config.yaml
n_layer: 19
d_model: 128
n_experts: 128
experts_per_token: 2
d_expert: 64
d_shared_expert: 0
activation: "clamped_swiglu"
moe_layers: [0, 1, 2, 3, 4, 5, 6, 7, 8, 9, 10, 11, 12, 13, 14, 15, 16, 17, 18]
router_score: "sigmoid"
normalize_top_k: false
routed_scale: 1.0
balance_loss: 0.000165
balance_bias: true
n_groups: 4
groups_per_token: 1
init_std_router: 0.00861
lr_router: 0.00103
n_head: 2
n_kv_head: 2
head_dim: 64
vocab_size: 14346
norm: "layernorm"
norm_place: "pre"
norm_eps: 1e-05
positions: "rope"
rope_base: 77300.0
rope_fraction: 1.0
qk_norm: false
attn_scale: 0.125
tie_embeddings: false
parallel_block: false
init: "uniform"
init_std_qkv: 0.0199
init_std_o: 0.0
init_std_up: 0.0199
init_std_down: 0.0
optimizer: "muon_variant"
lr: 0.0123
weight_decay: 0.013
lr_head: 0.0089
grad_clip: 2.0
warmup_steps: 200
schedule: "wsd"
decay_fraction: 0.772
decay_shape: "linear"
final_lr_fraction: 0.0
batch_tokens: 65536
seq_len: 1024
doc_mask: true
z_loss: 0.0001
train_tokens: 377900000
steps: 5767
dataset: "wikipedia_en"
Below are experts of layer 10 (counted from 0) of a mixture-of-experts language model. Rows are named router (the router's row for the expert) and show model dimensions 96-127. Each number is 128 + 32 x the weight over its row's rms, rounded and kept within 0 to 255.
After each expert's rows: "gets" lists some tokens that make up at least twice as much of what it gets as of all text. This comes from a sample of Wikipedia text that the model never trained on. Tokens count by the router's weight.

# expert 3
router [160 121  72 111 136 167 169 153 114 101 124 125  86 181  86 162 129 156 153 191  81  68 137 147  85 162  96 139 130 168 140 154]
gets: " |", " ", ";", " —", " -", " –"

# expert 50
router [153 141 102  92  99 180 136 139 119 105 119 143 140 163  96 126 112 130 117 179 135 125 126  64  47  85 103 133 138 149 169 127]
gets: "it", ";", "ap", "ib", "ot", "ip"

# expert 62
router [133 152 128  67 140 115 135 142  76 138 139  91 129 146 113 118 109 107 124 144 132 129 131  83  77 136 111 160 152 176 159 160]
gets: "ch", "v", "m", "ich", "V", "th"

# expert 99
router [150  69 107 141 108 156 163 135 120 118 136 110  69 124  81 116 110  94 138 106 108 109 103 107 107  91  90 142 153 182 128 121]
gets: " G", " B", " My", " I", " The", " P"

# expert 19
router [137  99 111 117 128 187 141 129 122 117 155  75 147 176  99 120 138 107 109 168 136 121 103 132  52  76  85 159 110 169  97 100]
gets: " New", " City", " York", " County", " Street", " California"

# expert 47
router [ 94 119 110 130 117 141 193 171  96 115 112 125 132 135 107 126 107  75 143 139 148  88 139  83  96 100 122 171 141 165 124 110]
gets: "0", "1", "9", "2", "8", "7"

# expert 102
router [144 103  94  97 139 152 148 120 109  93 146 103 117 151  74 154 120 123 160 143  85  79 118 121  87  70  97 138 101 181 136 135]
gets: " |", ",", " and", ";", ":", " /"

# expert 11
router [121 125  71 156 117 155 113 165 133 106 109 109 128 164  60 140 166 138 107 156 129 109 147  32  98 112  14 138 140 173 158 115]
gets: "et", "er", "ast", "let", "ot", "ath"

# expert 100
router [129  95  87 115 188 205 205 141 115  99 148 134  95 148 132 136  92 116 144 128  84 113 122 140  71  98  74 152  96 153 144 141]
gets: "3", "°", "8", "0", "4", "6"

# expert 103
router [126  88  95 118 168 172 203 147 125 113 147 146 120 142 125 107  83 117 152 137 104  74 115 128  83  96 112 140 121 159 136 111]
gets: "0", "3", "4", "8", "7", "5"

# expert 82
router [108  61 132 112 128 144 190 117 132 128 138  97 108 144 111 171 136 107 137 147 136 132 154  72  67  89  93 116 148 156 154  96]
gets: "|", "-", "====", "===", " →", " two"

# expert 111
router [120 108 104  73 102 131 222 180 127 102 129 107 105 190 103 132 148 132 140 160  98  94 172  90  55 112 139 162 131 142 193 135]
gets: ",", "),", "\",", ";", ",\"", ".,"

# expert 76
router [137 116 116  91 131 132 151 126 104 135 168  87  83 151 120 119  87 135 147 163 159  65 160 141  88 101  94 193 129 121 136 129]
gets: " \"", "\n", " (", " '", " [", " “"

# expert 71
router [131  67 116  73 110 166 122 107  97  90 160 116 102 159  90 186  75 100 132 109 106 132 134 129  96  83  81 156 119 159 171 143]
gets: " •", " Country", "-", "==", " Location", " Years"

# expert 39
router [137  72  70  81 177 170 173 152 104 125 138 112 124 159  87 152 136 101 153 138  98  70 118  78  83 134  91 175 103 161 148 137]
gets: "2", " ", "L", "C", " the", " L"

# expert 106
router [122 123  79 128 145 123 134 133 151 148 132  60 136 170 118 190 155 128 190 159 140 121 111 122 100 123 114 133 130 131 141 134]
gets: "y", "ar", "i", "ie", "e", "o"

# expert 75
router [121  68 111  82 155 170 202 143 101 105 122  86 127 137  83 169 116 130 119 146  97  65 125 101  91  87  89 140 137 174 160 155]
gets: " |", "4", " +", " —", "5", " −"

# expert 120
router [ 91 114  91  99 167 151 129 140 102 130 162  76 134 125 114  86 131  87 131 182  94 112 126 106  82 115 112 141 118 131 118 142]
gets: "ter", "er", "en", "ber", "man", "son"

# expert 32
router [129 147 111 113  96 174 145 137 114 148 139 109 132 142  75 157 107 118 129 185 150 109 145 109 104 120  89 129 104 123 161 157]
gets: "up", "op", "ap", "ab", "ep", "em"

# expert 98
router [125 131 105 151 130 173 131 142 106 132 131  61  98 167 108 137 103  93 108 118 123  92 118  58 109 122 116 128  96 150 115 127]
gets: "al", "ar", "an", "ad", "ul", "at"

# expert 33
router [127 116  79  93 151 150 141 110  97 108 134 115  85 148  92 148  85 147 192 168 100 112 115 127 107  87 116 125 157 190 128 108]
gets: " |", ";", " –", " was", "',", ");"

# expert 43
router [ 81  95 145 112 116 147 166 139  33 163 163 134 113 183  91 170 149 152 161 167 108 108 110  74 117  77 122 125 107 150 129 164]
gets: " to", " into", " on", " from", " in", " against"

# expert 73
router [132 100  97  80 140 181 161 119 100 110 193 100 152 122 114 174 159 135 124 109 115  69 114 104  90 108 106 180 119 169 165 110]
gets: " ", "2", "3", "4", "5", "1"

# expert 59
router [ 81 152 106 116 135 165 145 133 109 174 107  96 101 185 114 155  97 131 138 176  84 100 110  76 135 107  92 157 159 123 119 165]
gets: "f", "b", "w", "t", "p", "if"

# expert 16
router [122  98 108  92 107 195 147 142 103 158 131  87  83 152  62 129 113 134 116 141 159  99 131  80 126 130  96 162 118 149 122 109]
gets: " South", " North", " West", " East", " New", "land"

# expert 25
router [116  67 128  81 163 135 186 100 117 148 154  91 146 170 110 169 130 100 147 133  94  86 127  67  67 123 107 181 130 139 173  81]
gets: "\n", "|---|---|---|---|---|---|---|---", "|---|---|---|---", " II", " fin", "Mon"

# expert 115
router [121  90  91  84 141 149 180 136  49 130 138 104 131 148 104 150 138 138 167 161 120 114 124  94 109 138 102 143 149 198 137 135]
gets: "9", "8", "4", "6", "5", "3"

# expert 66
router [137  92  91 116 147 176 212 176 119 125 119 137  83 129  82 166 115 113 154 149 111  74 113 117  99  86  82 147 122 136 116 124]
gets: " |", " ", ".", "–", " +", " −"

# expert 81
router [135 126 102  84 131 167 193 109  90 136 155  98 103 174  92 141  94 134 126 144 115 115 136  99  86 130 102 168 169 168 168 114]
gets: "1", " ", "9", "2", "8", "6"

# expert 18
router [144 120 103 118 124 130 142 152  81 151 150 106  98 150 110 157 128  94 135 175 140 131 149 115 123  77 102 141 109 139 127 109]
gets: ".", "\".", ").", ".\"", "\").", ".,"

# expert 110
router [137  74  95 108 104 178 152 102  67 128 149 115 125 148 111 109  96 137 165 156 116 132  89 118  67  91  75 110 151 129 109  83]
gets: " and", ",", " &", " or", ";", " He"

# expert 123
router [118 114  92 120  96 136 162 105  93 125 175  88  90 149 146 167 145 154 205 130  86  75 127 140  80 132 106 166 116 132 190 152]
gets: " and", "American", " American", " politician", " He", " footballer"

# expert 36
router [125 140  97 124  99 135 139 142 148 191 166  68 160 115 108 126 140 119 126 153 150  68 165  88 115  96 133 123 113 166 169  84]
gets: "o", "e", "a", "ie", "ia", "y"

# expert 70
router [103 119 104 121 130 143 143 141 109 149 129 121 100 155 118 122 157 153 184 153 140 108  81 127 111  90  93 138 131 124 157 113]
gets: "a", "o", "u", " de", "i", "io"

# expert 67
router [142 128 106 135 105 158 155 155 116 164 142  98 121 165 125  99 147 150 189 139 140  88 102 120 111 131  97 126 125 157 141 149]
gets: "a", "o", "ana", "i", "ra", "ia"

# expert 96
router [110 102 118 139 125 150 159 171  98 140 148  66 129 146 140 123 135  98 122 201 144 110 102  95 108 134 102 131 108 124 154 167]
gets: "ter", "er", "ton", "en", "ier", "le"

# expert 127
router [124 140  94 104 156 136 173 119  93 116 156 120 110 170 110 166 129 134 130 168 146 125 105 132  49  85 121 143 108 162 127 111]
gets: ",", "),", ".,", "\",", ",\"", "\"),"

# expert 22
router [165  95 110  67 117 172 128 122  50 143 155 137  98 148  85 161  98 118 143 129  89  63  92 115  97 135  96 154 157 149 187 123]
gets: " ", " Date", " Year", " Pos", " Rank", " Candidate"

# expert 35
router [112  64 102  99 126 191 163 151  92 115 146 147  97 162  75 140 104 111 157 153 110  69  99  99  97 121 122 139 152 139 125 105]
gets: " m", " km", "th", ")", "°", "%"

# expert 4
router [101 109 118  99 102 145 147 139 131 154 106 140 113 138  45 129 139  96 120 182 143 106 115 119 116 102 117 119 167 201 197 126]
gets: "in", "c", "ic", "et", "ot", "ac"

# expert 21
router [ 73 144 104 135 117 166 162 163 115 172 119  88 112 152  86 144  99  87 135 184 163  77 115 124  89  88 119 129 156 154 168 147]
gets: "ic", "on", "os", "is", "ics", "or"

# expert 87
router [125  95  84  90 134 138 206 147  88 155 202  81 117 157  92 155 134 152 178 124 104 101 158 125 115  94 119 152 132 145 112 126]
gets: "ed", " known", " located", " named", " used", " released"

# expert 86
router [ 92  70 111 135 145 171 148 134 157 139 135 109 127 134  83 145  90  89 108 130 103  95  83 131  91 115  80 153 168 179 171 137]
gets: "-", " Family", " Order", " Genus", " Phylum", " Binomial"

# expert 72
router [107  88  91  81 165 171 164 120  89 140 161 115 100 195  93 122 115 122 148 176 128 118 102 108  70 104  83 148 133 173 150 138]
gets: " (", " ", "\"", " In", ")", " K"

# expert 61
router [ 85 102 117 113 109 157 169 127  73 147 139 112 142 165 108 167  93 156 194 137 104  86 113  63 120  63 104 129 152 159 154 125]
gets: " on", " to", " in", " from", " into", "In"

# expert 42
router [126  88 119 122 158 172 126 120 110 177 103  80 137 191 121 148 155 138 164 136 115 114 126  56 118 113 107 114  94 145 111 112]
gets: "h", "ah", " people", "men", "b", " those"

# expert 57
router [126 119  65 101  88 176 185 146 117 112 106 144 110 139  78 164  98 125 179 128 140  52 138 110  96 120 108 143 130 146 141  94]
gets: " |", ")", ";", " –", ");", " -"

# expert 0
router [150 110  83  83 162 175 163 118  90 122 151  99 131 164  84 154 107 130 153 164 133 114  80 108  62 127  99 141 157 173 178 117]
gets: " The", "0", "-", " New", " South", "The"

# expert 77
router [100  64  99  94 153 150 217  94 114 178 185 103 138 150 108 147 136 125 195 144 131 100 137 136 117 103 120 141 124 146 118  99]
gets: " a", "ed", " released", " known", " used", " named"

# expert 40
router [108 131 133 118 113 176 128 118  83 139 177 119  95 168 103 169 112 128 144 171 123  75 114 101 114  79  89 186 140 144 144 116]
gets: " ", "+", "・", "sub", "ク", "の"

# expert 101
router [140 119  73 107 139 169 173 108  99 127 108  95 122 144  87 141 128 105 137 120 111 129  97 105  90 132  81 163 112 187 132 111]
gets: " G", " R", " T", " Z", " K", " P"

# expert 112
router [117  76  97  93 128 169 190 138  94 157 149 107 118 135  84 124 122 125 160 153 105 139 114  87  95 136  98 161 143 161 170 144]
gets: " D", " M", " K", " Z", " C", " H"

# expert 119
router [146  77 103 115 114 153 174 137  26 128 137  96 107 153 103 170 163 114 156 155 122 126 157  95 120  97 107 175 151 180 148 116]
gets: "9", "0", "8", "7", "4", "6"

# expert 12
router [144  88 112 116 128 160 127 176  83 144 161  94 151 187 118 167 119 146 127 152 142  71 131  47 119 130  86 162 158 135 134 123]
gets: ".", "ind", "eth", "7", "ath", "ll"

# expert 108
router [144 116  97 123 184 194 179 125 142 103 138  90  84 128  99 128 146 131 105 122 114  93 148 112  65 123 119 150 119 149 191 162]
gets: " |", " population", "%", " age", ",", " mi"